Experts of a small language model.
Size: 11 layers, width 256, vocabulary 8192, 31.7M parameters.
Below are experts of layer 3 (counted from 0) of a mixture-of-experts language model. Rows are named router (the router's row for the expert), gate (a neuron's input weights, with its number), up (a neuron's input weights, with its number) and show model dimensions 0-255. Each number is 500 + 25 x the weight over its row's rms, rounded and kept within 0 to 999. Numbers have three digits each.
After each expert's rows: a language model's description of what the expert responds to. This comes from a sample of Wikipedia text that the model never trained on.

# expert 10
router:492510510519522521481476518504521491482527549544544483509506463499487482517530512450497566489494507462511490498522465490503494518518531515479492487516534505508547493518473506460481521480498506522522518518495525538454493476535482475492486532490514506485524509445451502490485513509491526511506526535511511494496500518563515506521445468520498486452484456477511454509526479494528501448533532493506442477508479524490497505475538517507513502491498504484509538548539510464505522520515514523513499536508541482494487479510497523510494526500541487496495490482480495509437490486475479486484473572526488463490498552471490511491537529502495477488527489465485541528511550535449505513524505433488489508484496484504456498525490515526547503479482519488462469509472530530528497468442520
gate1:492519523506505513490416537479494532500493491453480489503501473464477502461520485466495486533503499480501481507520497466539479515503532536472499501512500500503492485476504504477474511491509445531470494489501520494546518505524599497524475537538492467505525501503536501495517486481477475513478517499513490505481531515496532500502466537506480518500575529504500501538512474531501541504506526527451488498519577498502500551600493546491463472496473528500501514518501496517463466503493497511508487524522501498460529508494463484498499466511525503502479504522500501524493480513510492513490497470498498499503478491506487520453498563505490517486492496501500522516521426504515501502508476489517546496524497506459471500481516442488581507497513505503499467490491498508507571500499531
up1:506501502502500468488513493510503493494468498504472500510490556493500511561525504513498540439464497474493458493532485517500503540498492444525507547495500517495497501454501483475500501509490495504491534467501511501531454500526499627502503491503502489516526501499506498501488492491553512490470437480498513500448515498518465473498500498509507502499501480496500486499486503468529497543507525469491477490501466496508453486497507490497500523480501461498557500498504467510509559456507583525486503491509457518504449450495534487484504482500507499432500426458553501521489498459524484491519500514495472520507495543500502491486497488501490509498551500488511468522499508486538499498485494514510500524500500470500517472491515514563488515503488531507508500526502568450487553495480500
gate2:463519494499504522469439497501494505506484492540529503479478415489485496504561482489498491520501506497465508501494492533555492501495597533523488545486516442500463478511466536492495502455554490507484505499501462505494501500499492510450509536447505492500502502493477500499428527489482508558497506505501498505564498501526494481441470496516460488497517502509500508501511506503521507496513533527467483503500504479500506533500595517482495529461498505499499507511508474499502493457497505497503464548497508506499505502504484502460498495498461489497529531535496505523498511482501523422472477524498463471502524504506494467502510540502501555563505499492498500500568556491502496471500487467513488500501490500499504505474459494501548501489490504502475559487501499504518500503499516
up2:497498543503498525467462507510558487499474543480485472540522483524455494509539497500476555461517457483530489514507529591552490477498485530496515493494470464489501478430509498501552509499499498506501498500502494496471494508536507477493502493489493497511499500499462501520505545482492511504499482488497497497495524499535532485503493499525495533526477437540525501485503499495503502504493499503490495503506500495485497500534498499520502545449500502426500499498497502497512449465521515483461462450521517476494489503500604493515477496477480507497567500481500503494493498500499544519474448494499505520500471501496502470492544490495500502490514503546463499502546494513438553526485572502497513573464488503495475501518491506504522538514492493496486514497450500504499506450506498
Description: Mid-word stems. Pieces inside longer words after a consonant fragment, as in decol-on-isation, parol-ed, comp-re-hensive, Lith-u-ania, enc-od-ed.

# expert 17
router:504510538458527480507516535474544505488549519567490540540498530496511461499489539490471488458467453546500483491534506511532501499501479488495517477478490467483490503481527501471485488486535506522525494541484499539505511527465474503507485521491509497505504507518497518464463448491475529490531518493472491501514482519514549497497472462468474521482486504476492544487519471466530505484495491498566468518493422545498478485471523481551543500493493500516514491514525473507502532531498525511546548474490497504481470538540491515516494501496470474517545513515506464510473511494482494498479495497515495513532481479458451473492515487537492486492499497506473528546536493525499455507555518486486534502507469464516501504499477526515481477483531516476487497512501567536543460453466501
gate1:507500516443494500489501498490447489499499567494553513496485517503499500500470501512457515497457497516460478497500499501514461488499494448517498508530476459502478513405504559500478493501500504499466471496494505482509539455512500510484545500478494527497531516420528499496510472498513571458518501480486487479499488482468519531453507494502495487470500505488501492505505498471498494528479505504499502496520495500498503498493500512497444487495502604528495567514530510487464488507508529532500528487496498508520508536497554493498498493497480514475492490501515458506492505521506503511424479428492486503511514467480509501502528488508504527505509505490506501511510495495531473508475479497478524582499500496502501505503507522460467497508473500434566444486493539502503479508524499
up1:538493497509446496498498449509488504483501508491504493508532397500498495501476502507507500488502480509500469510491490462500485498539495494499500511521481466507458469487500480516478517491499523482437481504524548515498493487496509484501471504500518554457414554452498491500503501472510503500473517583516466500590487497502528572500435487487485507495491500508499501539480509493500517491539513498504490490488475499497494437505479494512435506467475486481467511464516506486512452488554497513490511500492492507511523562495480502458500529487489560530513506490431482488489438480520508534471495521500499500506489534516498506514501533470497509501490499476502504506500413522504477487499480486501503510497500483498526492501496516514494508497493507519475506500498487538493526509496541
gate2:500519504512527462503520490509519508539521493514500531501504531507505507521503489508442557496469495495521499521525495502501545493465480471487497508517494481496438486489470522560500495496518484493504488511475500470467429500480507504526499497529491477520486509520505493503500498496483522486474502495514491595451561468497501482524551492496508486491503552500528514498469553488491524487543509591482485490532526501497480495499515489493541507514511505501516510516500509504530526464514572469524531474472494503500505464493509520462522455550494523499512497482506513513498482522512486492469443518489510510528567508483496478502487426541485493460475467563516503496502509491484501446487502537506517501508485479483499518504507498503440518502494501442485472501489508509547538500500501
up2:500495494496495494562502500502500556500441547491503500480510481500507478501506509509515502490498495498505504552500495481499489494566483425502496511487493507499461524475510525504465499491504509511488519500491491518556519507498500501506582496470498518522521481480500492490498534459515524500501500449474486472490480505431537520513461478496484500517485490500442479522536489477498504545493500503504478496461403497476510500471491548493443501502556503495511511532518506489485517596554472540487501497513507501505491527502509480486505525453529484453493490506450499475487457535514520505494499482491488500498493496500495543507466486478486503488502526492443540496542492488501500492508501481415499500520497542524529477477502492507506496491496552465498520496499461490529501507507502
Description: Non-Latin script, initials. Raw bytes of non-Latin scripts such as Georgian, Greek and Vietnamese, plus single capital initials starting words, such as B, S, G, N.

# expert 25
router:520518503528490498508487535506510507459489523502534481514502429483527488460487520507451527493498489503478502483485465497513502505506493496495518560478529481505513510448487483466486528493496549527533473494503515501483525487505480503505511508454499550516485483455492523506488479515477519522517499505512522487527511476436519508484446502540509479496474467504487511452517493474533518475529500507487482497546471439484513545474513506510513507496514524508531521516495485489458538538535515520517534522507549505497502503502524500516510548472487462487465450503492520524501492480485473492488478492523474499537435539448491484506462494520489542469511487461496539554539517550465489553520501472486515520485440529467493502515510512488543496503472521483520507473490530504542456491524549
gate0:529512489501528430510497505515510468488482589500500455489463491494472500507460524500485502509526472558503491493508497506569520491506513531533459474498506505519531558451501511465535475503497545477489432490487533485495498606508509556461509538426460500516481514493560513519499500489518512505478464512501491481469503500433468499517503526490512495470504537489512533503503504490495499504497551476498478502499490506461488506487504490499514496500527486459494491513509517489498503501515496489466484490507567478475527500518519501503497466451516481506490491472489498494493499495498515478522532490495484484490538581504500533508511532481502504492503502537516489492479498469489487529468492493450529483527481517505498456536502516516522476468499494482532497500520529487522500503525499
up0:499502499500499511506482485461480526486497572468510511484509516566502510519467447557512500502524482487498512556496490497523528514505511525509504525527505498480494466500488497500502502492522497508472536506502595498498514504522506501503475489485495504504485489506505504510506513473501495539513494481483513551509482496534492521455493484536497465512469479505469496498483495459455506500519500609527505544516500429572499475500502551520483502531462503515437472493503500498511507546485458458513500505460500489500503500519493512490463505445523501472492492510554448501498453500499518522485496518500499503506503499494522508526498505489501502499504476495496532560500464506512502479578507505502536477510526503498484500492492445509500496512463500512538538560505507516544493500504544
gate1:506518467490495507506515500481485509490499500540535502498517512491496468527511533502503504500504534463498445530509499482499534475501500502507544509500508515482494501501499512544507437501496490482526501500531496499442548493497473533506518570374457500494514501553542495568503496514483500533498495509519498537500490501499500521508499513518480466600454500523495499509509516496498525500498534489507531493508511455506501497501476493492463524502474511492510510512498499429492494496533508501543505488503497514504501487533532537508503546496513498494529497542502483497554486503466505494503500499477460490562502493511485477525548500505556562502533447545522497500500500495499521531501498519531509500523523556507499519495419504505505539501504499515494500498507497516516474492496513
up1:545497503520515499515525505497505474500483502444505481497500497504496509533529514501543501518499478493533496465491432503475500468428466490444527509435502564502462484447494494487506484502480499495479513505460509501499450508507518494522480549495509507497490497476566486467497480495491437493500505515493502500471535541493492449483487498483491490499479484497453539550485508489480514494498483590500507506475540505501509501506557501482497502501484501511514492468547504511500464528499502504500525538470500500485492511565506511456494480506501470476492501470508442470525474490447492477484498498506489502486497495543500497513551501492454493502506500522516458503438493464500495510518454494496480500480493499505466522566496474504551520499492501487477499502537506450451471487503498
Description: Foreign name syllables. Middle syllables of Spanish, Slavic and other foreign names and words, such as Luque-ñ-o, Ibá-ñ-ez, etnog-raf-ía, plus year digits after 19/20.

# expert 13
router:535594522460474509482518518497502527476517510540547511486450473476524505548489495456467496494471472532528481490515503473491519481507466489483499504491533447513516505529523532462474462493461510529505531485518508488480526519501519498488472518514498512518516523451497484498482469494463491513487537468484494471528527520527518475528443473514555517491515492488498503481501489509537521449529502475486449477461471488474468469536550516529487499493497514528525479534553480433516531528498467491528507525497481513504494507505456477547514492503472475501528514499515536535493491503496489477536489525547500515488478543495470500502516523510507519473510516465440512514516498537487460506530529466495499492486502483515493499507509514537530496490438505480452490507476522521521486500477527
gate0:496572497499523483480504465476500491507500503453502509496492511485500500494510482500502487507482490498509499500496537516491627506436499522521473487502514491497563458508519492451492510525526494470473523493505462497494505490504468476506452503508507496516501497477508515530525500524512497503493480498511520513506495502501499484448492500514527533524488507541500486483535500553487497478493539487494499492493517554505504492519503484493498499552507438491499506498526495473490489547500468506526500488492448530501510515505495490493488486549505491505498514508497495501512489520498529412511531488478518502486411508505502565502502499515499514504500499433492577499475500488499498447516511493480498477567533473472497521476490502525521507469468499503489504533502503411502547480506506
up0:515487516497517500507497508488496470447511465575500461491467411515428487477515504505498499519512502530484499482513453492505490500525500405480500501503512506507514507488455556491477512476500511534464453500491487500550468513499483542476535509521508552510491504501515472463497507500505503498478521500438500496495452506500523486492471504506523475560498528542504517500483491493530521546499499497517553481507495460533500531515502592513530549473487531501497461501496502512501545514496485507512498497509471477488518476495484519494506515500503503532487482516463559507499495505442505467471517544484467496500509500505482538502474478503523505528496456497442583471528501518500511483501482499514492521500499497500504478534500511501498530508515499488496507501493500498508487524542502
gate1:492540500503514519499504492495469512506517489554501487501505473445539502511509499486498577512502496504481526493469515491502500512526470491504494489453505495510526494505462499546487502497498497501535522471498491521484520513509496501492455504501527531515527502501497514502508480551514483524498493531492545500489469489567516459437531492500502502498512518518474505501490565505499473552477487425500465495509499472500525538506501569483483497529478524504495500554530498472501484482496497469511463499454545498566503475508515505496539500492434475502491506508524499509520465498495549533513523500566521489463513506504509517515498547488523495473487508483498474509500536512499453497496508503517499501472536500479505548502460545500468503545494499495506466515500509421534419488490471
up1:500478509513503460528490526505495524471507500496502467499499514505492507523454481561387500500522547498504487475502467478525493505493531538500500520503452526515438473472479517451502507507500515484505505441512507502438503473496508493512516503514463504470504496498534509480545513500460502532515516510445524495516519508514516501516454461501489505462501517477507518522501487501443495503516516507496459501504504521505489497562498481500517506437455468457499502515476488488498485498493470520495570502497508522434509502488500499498464480504542505497485509510481490477493498499511446522493487496501526506510574500507458503486523500541500516505532496500510508505500504501471502527516500512515528495525500503495500506490549488470518501479501485532442532519504492586449558497496460
Description: Word starts after articles. First pieces of words after the, a, of, quotes or brackets, such as non-pro-fit, Gu, Slov, R-ates, biop-hys-ically.

# expert 32
router:516530516484478511496518497500516507486498499524495534504477496480525486492482517500474523470466459504480502508540515509502503488473492523489503467494527481492514551428488489455472507486565531499538526509490517506445499573518539487517500516506528549514517526493495501501480493469486515482569537493506492507554501513519516508510484485480493505472491530527518515464494487471520464450454533501521507444515451507533515496532545510530502525506497519536512516504503500502510557506490482534513499471458518522483510550524495465524514482510505476460521439531452507528481504511493496461497482481512475504519485525477484529499548523526484534498527529501492515517516506533460475510486508435519503508489484513492515484537549514511531482437481484464496497498506530474542458506517542
gate0:497498514553550469528505509539497530478502487501566507514497533490525575549497503500487493473503446528498502499531523456465573538502501499481519572502495498518486508486481475503519500577518493504515505492500550493563495497500493502489498519496553427504541505513499500564501496495500472528445479521552504502485467508501551494464510503491531496499504548567491439502510500501506520497503495508511500516486471502502519475490483487484509501498493499457500494472503523461490501519508493503512479501477477533490527502492508526507462487495510479500529484513499497487547495523496478502500484493511514513498526495482486524505503536524482507531497511522502501496496509528541521486508484485483484452500484466563504492473451464547500552499485499499495564466524501525496546500524503
up0:501505506500497500495503519502485513499507502478500480477484526520559554513493482501509541464496448499496472505563516500482493634498525501499501498502505516521551496457538473510548482516572499504513474506497505471503499510533516479474501501500498438494503568468541473499489498508480458498471486504503485522481499500498502558478490507493484486522523517498522516558500495505492530501509511501471482453506482498512497495511472490489480488516486514499555461488510517498538514502502551506496487481493495505506507523500460498499462495495500499493522504460500494428502498521504483501545494502501504500509477496472534497515494523493477538500570595507499500472513500506503501452403491501486499496500500493530501483494494443509482490491478479504511509472545507488502505490500520
gate1:501508560492536511524483503523502520504497501547469496507497504509543504491533499539467500500557478504525498520499500489468487500568491499488501502553475498501491498484514521445438480501496505499506496515501512501500479497486534500536493502525502538495505503497501512490511498524518531509485561458485551598481534532536491501498491515499495504503470425523499500514539581499499594519473480495494498461503466462488481512506502540453501498453535471513501509475464498534519533499509499498489526480486499505518504515537493514502438441486495528520533485518506556508511464483487517519500460499507493501445521493505470507496513488496507540498464500461497489509515498547502485488475506452459485490498515445501493502526507510516498500496508500503447497505519514511492521491494509
up1:539504502518484467518502495499496496474440530452459515469485505495500508480501499495525500498497468501487498482501521494497560500490484512494549500531523520474503502509434532523501501444449496504500491498537499474542492506495500500501499534514520546499577543533488472501472488440494480511497465456501500507487472489518511508519511519498503518498502520513504488508496484479512474519512500510499491513501556527536502475472497527477485507497501501534496486493430511464495497506510501508544535544509514500529460514530504504500501509541506456481497457453589487490444530504546494489511501504512500538488509502525499464514425497507505477498505500505497506490478486504503506500509472567524492586491477546500517427499491469439499498467500500495529494507500516489521479497490534
Description: Structural markers, disambiguation. Colons, heading ends, and words like may or or right after article titles in disambiguation or lead sentences: Niel may refer.

# expert 0
router:519495547491473514498513518495548555484492506519493495487465495470488526514518542501509497488484488513495502489542507487517505504475500504481478490493495443508542528444496480438482529504485556490513492504514491517472489521511527535509473542481481542480523517501495513475479495480481485522528531519494507499530495495494497501526475464528489524460497481495472518464491481494548498462507528511469466492498448456500500471491549485516515524527506498486526515508502496493495506505487510494512499511496504569496504547528463488527515525509539474474513441549493543590515502505503514475492457508525514495517441524469491488483531517519509515513547504462487500521493502549483500509550519491461535493509487492494497525532563507503515443470513500417499526485461522493518502499491541
gate0:527492495501510500499493500500501497487507544508471513500509528499498476556500502488501516491499499542490504478505526501503527503493503481484507448497493503507489498461505532507500499502497466476477497531506490467483498529517518485502475549506503495539477510533514471497478542500499486444519511482513513518527500528472459513513495491499482497495501483537468496547500492500486406507490507543508503499489508508445521496494428486533502501500509476521486501489525458497495503486423501505526501543523500563509492522494445529501500506458500482502501492516507464546499504529496493498479513469496504469545526496492499487497500480504489493490537477481531504491470482512460495497414500485462509468494500496504497461527497497500450498470526338504501538520513496461506518527514500
up0:496501496496526518501518554496506506496543499497498507516503542485519499491489502464482536488463577504473517496502478485481496505508472491524510443503502509500502518500512497498560519496483509514454501507482498536496501486506509520510503507514501493576519502477456500464488508507478493487493517498528496500526480532498498501584498477498507453502529469463510488417494498525436446548500505509499495515466602499496492516534499504493558491496522543514542529486507501483492527518410495500500517490558530492507488500500471474520492495540527496438502495458510520556494491470535509449531492536496547507500497477501532503468476506491474490504488486505550502486500524501553496498495527532501505557475512458490502501496493494479487496489496501508501502508495494500490501503494520
gate1:511470527482483499555495499500469499497530532539472470452494514489485497528500530489502498506487516488508511474514476573495488549502500496501544506468514502494503500501487500536507483522500591500532476498491494499473506494482494477519465511520448472507478497520497500504519487504462506442525442507504496520498492506471499527499489522536505500495523499540441501499524483471488503490482558505507512500492532517503460530526499537551509510509523528520468495511451524477477510535499500498496497500506500499479499500436522491512474497499466467518501497552533524508575508485500493516499500441581497457516500532509537505494505574500522487511533496478518503494489506504495483487497425496506555483485498482510507523502514490553499491477501487503535488561461484499476504556500485
up1:486436544542527505519501554500489491573486500492481502489569500499570530502520498458500500498496500475499492500498508500499569499502505503493449506449506579549502473455500495501500513464485499499484562491513506558500474526500499523500516500500498571496467499473501493481544495505540504501532541502514483461425523500491516531494475490517482474508504524529498501558510470495502504524506497500526474501505497499502507462471528500427466504503500508477539489481475501536524500482469478529531511512500473504501512510475491484473497483519466510502501474513499498504521512531508502513472500492502504507557543495510490514505489506498506498494488500488522493423468503504508491505460510411502526526525510500469547497500491505524489508520495464506504479511480506493500538509529524
Description: Topic nouns after articles. Content nouns after the or a, often heading words like Etymology, name, use, species, form, history, and field labels in lists.

# expert 20
router:520504517493490488528556490492540530508538518518487484511524497463486505511477546491520487494474493487541504518524516531502576470468466509490507504487478469525496539462506511517478502477507524499540477500453526547531532502486494502511493534492476488509500462557526497536466442511480490518502511468477528513469476462494523550457467477516501496446456558470465514477522485514507466493488513482487498507496462497526484483463469489481523480518475546449525535472454500534491488528544483500520527524511483517559493512483509506521535510484496485500546504500505472538521481492483482500502505526528535530500474546495493489524520511527475492498539462520492509502497495526462501552502532494480537517486446497526507516509476521549549468493532487497493486506520524483481483481464487
gate1:500478482501526486558497486501497504433497402474503585506489497490477498536508517511521499499500515497522442514502503396501498495501520528478489481501507490492481496454500478532543501461514498441507474541499507506506502446476511520483474524497486504526493476473432510501508492491475495481478499518504448526468494500499500499500500493494501498498499502483497565514500502517497504510513488482521451492499501501497501481495506486505502507489476489480538496481500501486469484443498518520493484500538475534495497498505427551495502494461503555490504506493500492493489524488499490499520498497509485537499497495516522500478497505471450479503485520497509496495466500492475506488424493566498503533499499423521498572568500501507459448506493499505485491503507509508503469500478485
up1:472503520459499487512485502506493542501498547479498513553552527497462512549515498498472500513485502488487500551479493501495495517500474507457494497465503517440501506505508492548463497499502504489502498460504495509508458505502460488500493523551525498430501470553530465500470473496474508499481558546493504497516471509534498516485493499536456482470499460496498499504505472559506476408480488518498501491497519475500516499497489517500500501500485522504508508391476488499490504517484491470505504500499507575489493505508537499518502510510492500498493483485579517523513501530518470503499498541491478503507500502472480505480535525527500504507452500494486518499505462493412483528559500438512467493509503504500459501470503510473486518460525501521459535502498517522501508504497506
gate2:531451502500499494568529499451507488489486555542504499502509465477483524501502516511516502511498538505443504489510499500509492450483499504519519515493509494479521494497519544515500491492496528513555485480501456525445527499502492505540504532497508463491512501568497539500496542505555477499502506506504497494478480522505502503482503495507498451536488423511531528482490500518506503456570509452482514501518507477483498498454496451496448502512490496493496500501497524505477497533537499512520500493477508473516541509505491497500500536508502499498516499489489497501494475493494503436427484486449482497498500503466501492502535530494494542430526511543500516501495492444501501509495613531500497485501514505477496498507481469515513513497500531505454518519485504509501414496495496
up2:508457487501539486452510499498500503498464510499504483450556512504520476477462499497506504495495499497530578482465491506503540496515536500495492498529510534451528501485488497490450481476536502495519492471509499506501447505500587547489508506455485505495497489427511502466517499477489513494517460525499496445503504471499466533517500497486501470507503496450493499473511494482489529524492454528497496499499537501498475485487463500501511505519532444537498497488497500479530500511496504488519487506516576563504497457498525499489562501470494498529542489476509521458507527549482490541502507499458425484473508486488499495482454493536501486503461533464506502482488522490512484500500499454449525523453504483486466515494544462490500478491468487491529499502499486498500490530498458
Description: Short word fragments. Mid-word pieces after a capital letter or short prefix in names and headings, such as O-ut in Outside, Scar-ab, T-our.

# expert 16
router:513533507455491490535513500469556530500470532528502501483453517481474470529492510457498483472494487508512472520553480487477489473479460545468479486460509435492538519474500545474498498498487511528536500507474475507478468500480488540530484462474476532536483491496465532499494442505467480495503518467486502481492528501470513490508475493505507503483499475504487527451508463473554496510486557554493494533515483473498471489501539471519526521545496497494521508525486521484502497478523523487504528525501484581501495527524464510500517530501474471557509450507510526516506514490499472475499473509517513504542489476457456483536506497520492492517526539491506528541536488512483518487525496513462480485501466493505492494528531523479498446489471511489468486541427520477520517498520510
gate0:466511510530489495494515496491475478504508501465550488497483503466498500481441517492494541524495516501508502475474541552493498543486500516497506447500508491497504496479501533511470503531465472489509553492503507513489485517491494490526481452492513503516458474491470469490509521502471438495532478497509508500504493477537501496566505484469497542453496475465527493510506498492481487501447529523494469499491470511458493522470503554532509502496529495497427502501495495508514515519500505519554526494503517494472484505501504499478496493523558431492507500463459511479573498460475486501507504474502531496494520499495523498492525501494506492503531494499539499483416496490466496479496561503467497514464582504525449510498546569494524527497524493551495507541477518499495502507484501
up0:486529486496501554510493494517475483499498463499514480516503534490519475517439500503508507465507504494514532497493495458495499464516493523498433496490534499499495488558513500494498487503491513507479509536468568540510508481500501522500534498590504486518496498495442480487500511502496520494509509519469443525508437464499510520493501505502525500507500499505520502502500554481470491501508529546499544490504486534499494513388505473496499473490484537511500497492570497577494506500462508498514533500506498492531492496507505422499487500426462501520495497485501504507510484496505496481506502520499510484501489518497464500543501500502501497500461500465462483534522505495482463503500472496518488500461445492520500590512481526533467546501514501497546481529508499500501512504507505
gate1:508503504562541511465499468497500473542517491557531501500544502501492530515510529551499451496502512522495486448509476509538467505498537475502475459503466501519527508434502498469463505501488499524460467455493523542520506497553524501524526496526500481501498502508478503485487442525506502470487494534509540499506491454497491507508471499509550537499517507512485500491514481493487522476514471536485491409504511491505498466593479501470507499513509505489495513502538495512490508501485479537474482500511506503477498551510456494497533487499516492545496482482495504504485497498461515509481507486471511581500517502460475500487537525498498482501474459522462505482501501497530513519504461495501557531474512521490487496494582510542495499530512494535505496479563487520515524501486492
up1:500493490503463502503567467499505468474479488454497464498496528508499499530506450505483499511485520478481493493499473526500468528521497453501443474512508497501465507520502467518549507502444490513512548504510488525471511464510467507502499502480501502499507537499493497497517538478487510401463497463512524508481498493558511490505531502445501513481469471500410494500535484476505523519435508513541507496502508493497489500577475494502492464528491501482496493434502498479494495449502521506490500504531483496495503504530496525488507493502512493460504488476560464500485512532498510512463476487506533504508480505496498474500494502446550500489545504501497502508496513443497524506513498493494542499496508489490509525504554503454536476587505517497502523473473467475457522492491493
Description: Nouns after the. Nouns and pronouns after the, his, or of, especially titles and institutions like Pope, Emperor, Diocese, plus it and this.

# expert 19
router:529487534498507490499486504504522525497518535506489513523504460433471505513499491461499458474444448518480468515523491498516468510497506512503486442474516478496500527465502539496465517514483509518497491520524511494507469509464532517526500544527479541497509515453491511480492476495483531527546526502481510505510505522495494509503498481542515502459522510542546529511497458483526509495485515495467496516529463488526528486525560477513519529483494517505531501524506520507457495481551496512510508500528497536472482540541485454488501556491480497480493482483528544577503470570509481489494489484505497472545474498496423514502530493517508503531526507511500514530557498511504484508527499497469545547500471504474467526544525478499501470503485528440486475486457506503493502493508547
gate0:451488487510479500482488537505395498524540544497518503519513547504507489536508514498497493499489501504458501492468542504542509493500518461500499493496458519477542490477494535494506476453502482478454499500503476496492446459507497494510501447490484510533498501503514463503498517499465514495499460537499496540513549508500496501506491514504476498499500465449479571500500526500543500507527475473499470498494498498500508481508499525474505501500490506436453521548514480488507512446494523501519505513499464505500411482524525501486418498504517451503489515491495501497499499490504496491519507500470514437500455521535505486492488509505501516517507499552501474468491500512411539498549500508541523496518499448517509514501499503510496507481499507492500507427495524495506543502513500
up0:538536507505500481566510524463516501513529478502471503451503500486499513501511522507502512499503515504515496491570488426505508487500468501506508493494564479527484503501469509505516513509496487479498531497500548515503492555497488532477490536494479492497501497517500500522502472497495490501506504501542496461629499483496485499499505513523497494501466499487483483504510500521517492491525501502491485489531463543502453485495499466476550476519495499493517457495449498504509560500545551489487499503495502503508505498500448501567484488547463488505488460496462488511517499501546495501500479509469519532524469497490515526500499500488444495499500497509447498491493499498501485524515522542482501511515505499483513492503506513501582505506517495536482493632525491512500492493491487
gate1:528458534498527482503543508502500497530498540487496460436505462485483458494466517510528421505499536500505504554513507491511480526505506504488456496500471473511437457549588478499502509476501508496509503496501517500498512500479477539484484506546503475496506494517503454490481490498497499472489523501500491485500476471478464491506509502542516532520521494476499512519492492532486518450521439493513496485480499497489501503497533536454488460504502457504483486505488464498532505413493491508533500514477501514492507499472472498504538466445503494490501518483541475517539499515499500505539504545511501502491497509565499440502503529490419476503514491525470532498510533522557514501501505544503515503533487497506532496500540472507489502499499488492483508498505451492497460457526462
up1:489501477500533524504500506500434476462499521494510482500480445495483499493474501530499502500454503524529531480474502453498500533491439416507513530499502503516488494500510478492515497457511485497510503492499429421493476486473548499455477530498504538455488493478499496503500520514496496465497493513486538496518487498499615497493501487499492514520499507501542514520501497535501484452500462501514493395525452485491492508518499504463543469475572500493504494500497496502547501543495498423501468484505500505494498443502532499501502439495486523467496537510497504521505455508478501528505496503499490472483499497522480476509500496490477517489497490487457507509498483500498464516499498523521495506510521490501504502514488500501492542502518446491520500461511498501487449495498485
Description: Plural nouns, suffixes. Noun endings and common nouns after a determiner, such as associ-ations, denomin-ations, years, team, season, film.

# expert 23
router:555525496491501467522498514510529504458496534502494504529465493491475484502447506509491471456479454516482512522517528509529481502490502501475528519482526468466516539418496498466493525491484521522527512542514524505488464505488517516479469512456517549506503506474490516515486475476510509532553512476466505481512486494494537529509494489530486499459502516506531503475529446487526488521488530496534490504525458486505509512522548477527536548503515514500503493514503507489500512522549504502528530473523476496496478516513477498499486509500504473487509497462475466539456515503483471477499441516534453497526486504443449512528488505524504484513525482489506557520517505508440476521521509460501504520493454474531496493514491513476523428464495493500506471481493535541549440504513555
gate0:528490526509500506494513444502501513462501515500459480500496487433494504500500508475471463500558483499506481514481513510512538446495497508487511508492474500447495493495525538477513501488539477523464407521497534551506571502521501488501507485485497514498489523496505505505509500516460538484506532503499498536491504503475535554521501493501501495492499476515496504461508544509496490520502468466497536501516504489518502504499493470473475499453517467502496526503497506494490473543493478501494517501508513499496500498538486510474479492479475498494506550504580488491499500496434495439518521503513488502514502497485549485477467479501505506536463509508493496495490484535488484548501556496501517493501498462523500503497497485487544461471498517483494369509497486555528491509429509
up0:492486507469498505499520449497492501493490500451496503506503536500500499500509524503522561485526504504526482505514551551452539524506514534533500491515489501583492520428491483518515513505502538512535505506509518544475462439524514497499504467500486515498469525535513473500492520511486475508496551491507485510531540499495512461516505505500509489493507505499495539530456477504530499515488490561457499468513486487500517551510507477501504498494477457469481512522498520496502492509472500560468500491463446500502495498511518462504510506494470513466492508534506513514499512468523501534502512489495460494555539448472514563479543481475500514550519506433506489518501485496501498497482523510506509505493497496472499578525529527594512495501494489458525502508474512468481529493477519
gate1:468500532481500499513507507497514496500502495574471469525486528506492478497513503511495512494485527492411523503474513505516511501423522500494478510528493502506487500499510522492494499501544498517502499497483499473500509494523433506500539543485502464501507474527505489506486490535507486501493553504515502494414453514429504488481481445445498507509501486501482475473549500499527428497494524505557498522505537491572497496513472528498506469534496500501499553513460473500509497503519501515481499483508502477522497484494521482483489491500491506506499506464455499500492511480447506500416492551509484472508475432487494500500498517481426522501530501462524479478509499501530526502481504470492501480446480490468504496505459529498512492485512498511495449511508542533501485524497489
up1:478493496544500484516527482558500499501484506506441514470490513495428506496500506500506553438551507495498502569521478512491477499502472488479503491488500500523499498505501507501517465464435487498499573452501499485499498551506528510498420479525504513512510488552502427500491529509532481493475545500484487498516399497491498484460536498507494491442425483499526520484493477514489480504496506503496502491445503491488489503502512502489533532538510533507494452500487500471568499496527500475567503497462427501529497489480499482560525497508526507496503511500475529494512520498528489478499499491520520515495516504507453498467526500494506510513486471511484492510461454496515491511495529492500477506502497502488499498498486515499486516546502479499500498502500518522500496472494480
Description: Commas and list punctuation. Commas, pipes, dashes and opening brackets after numbers in lists, dates and citations, plus month names like April, May.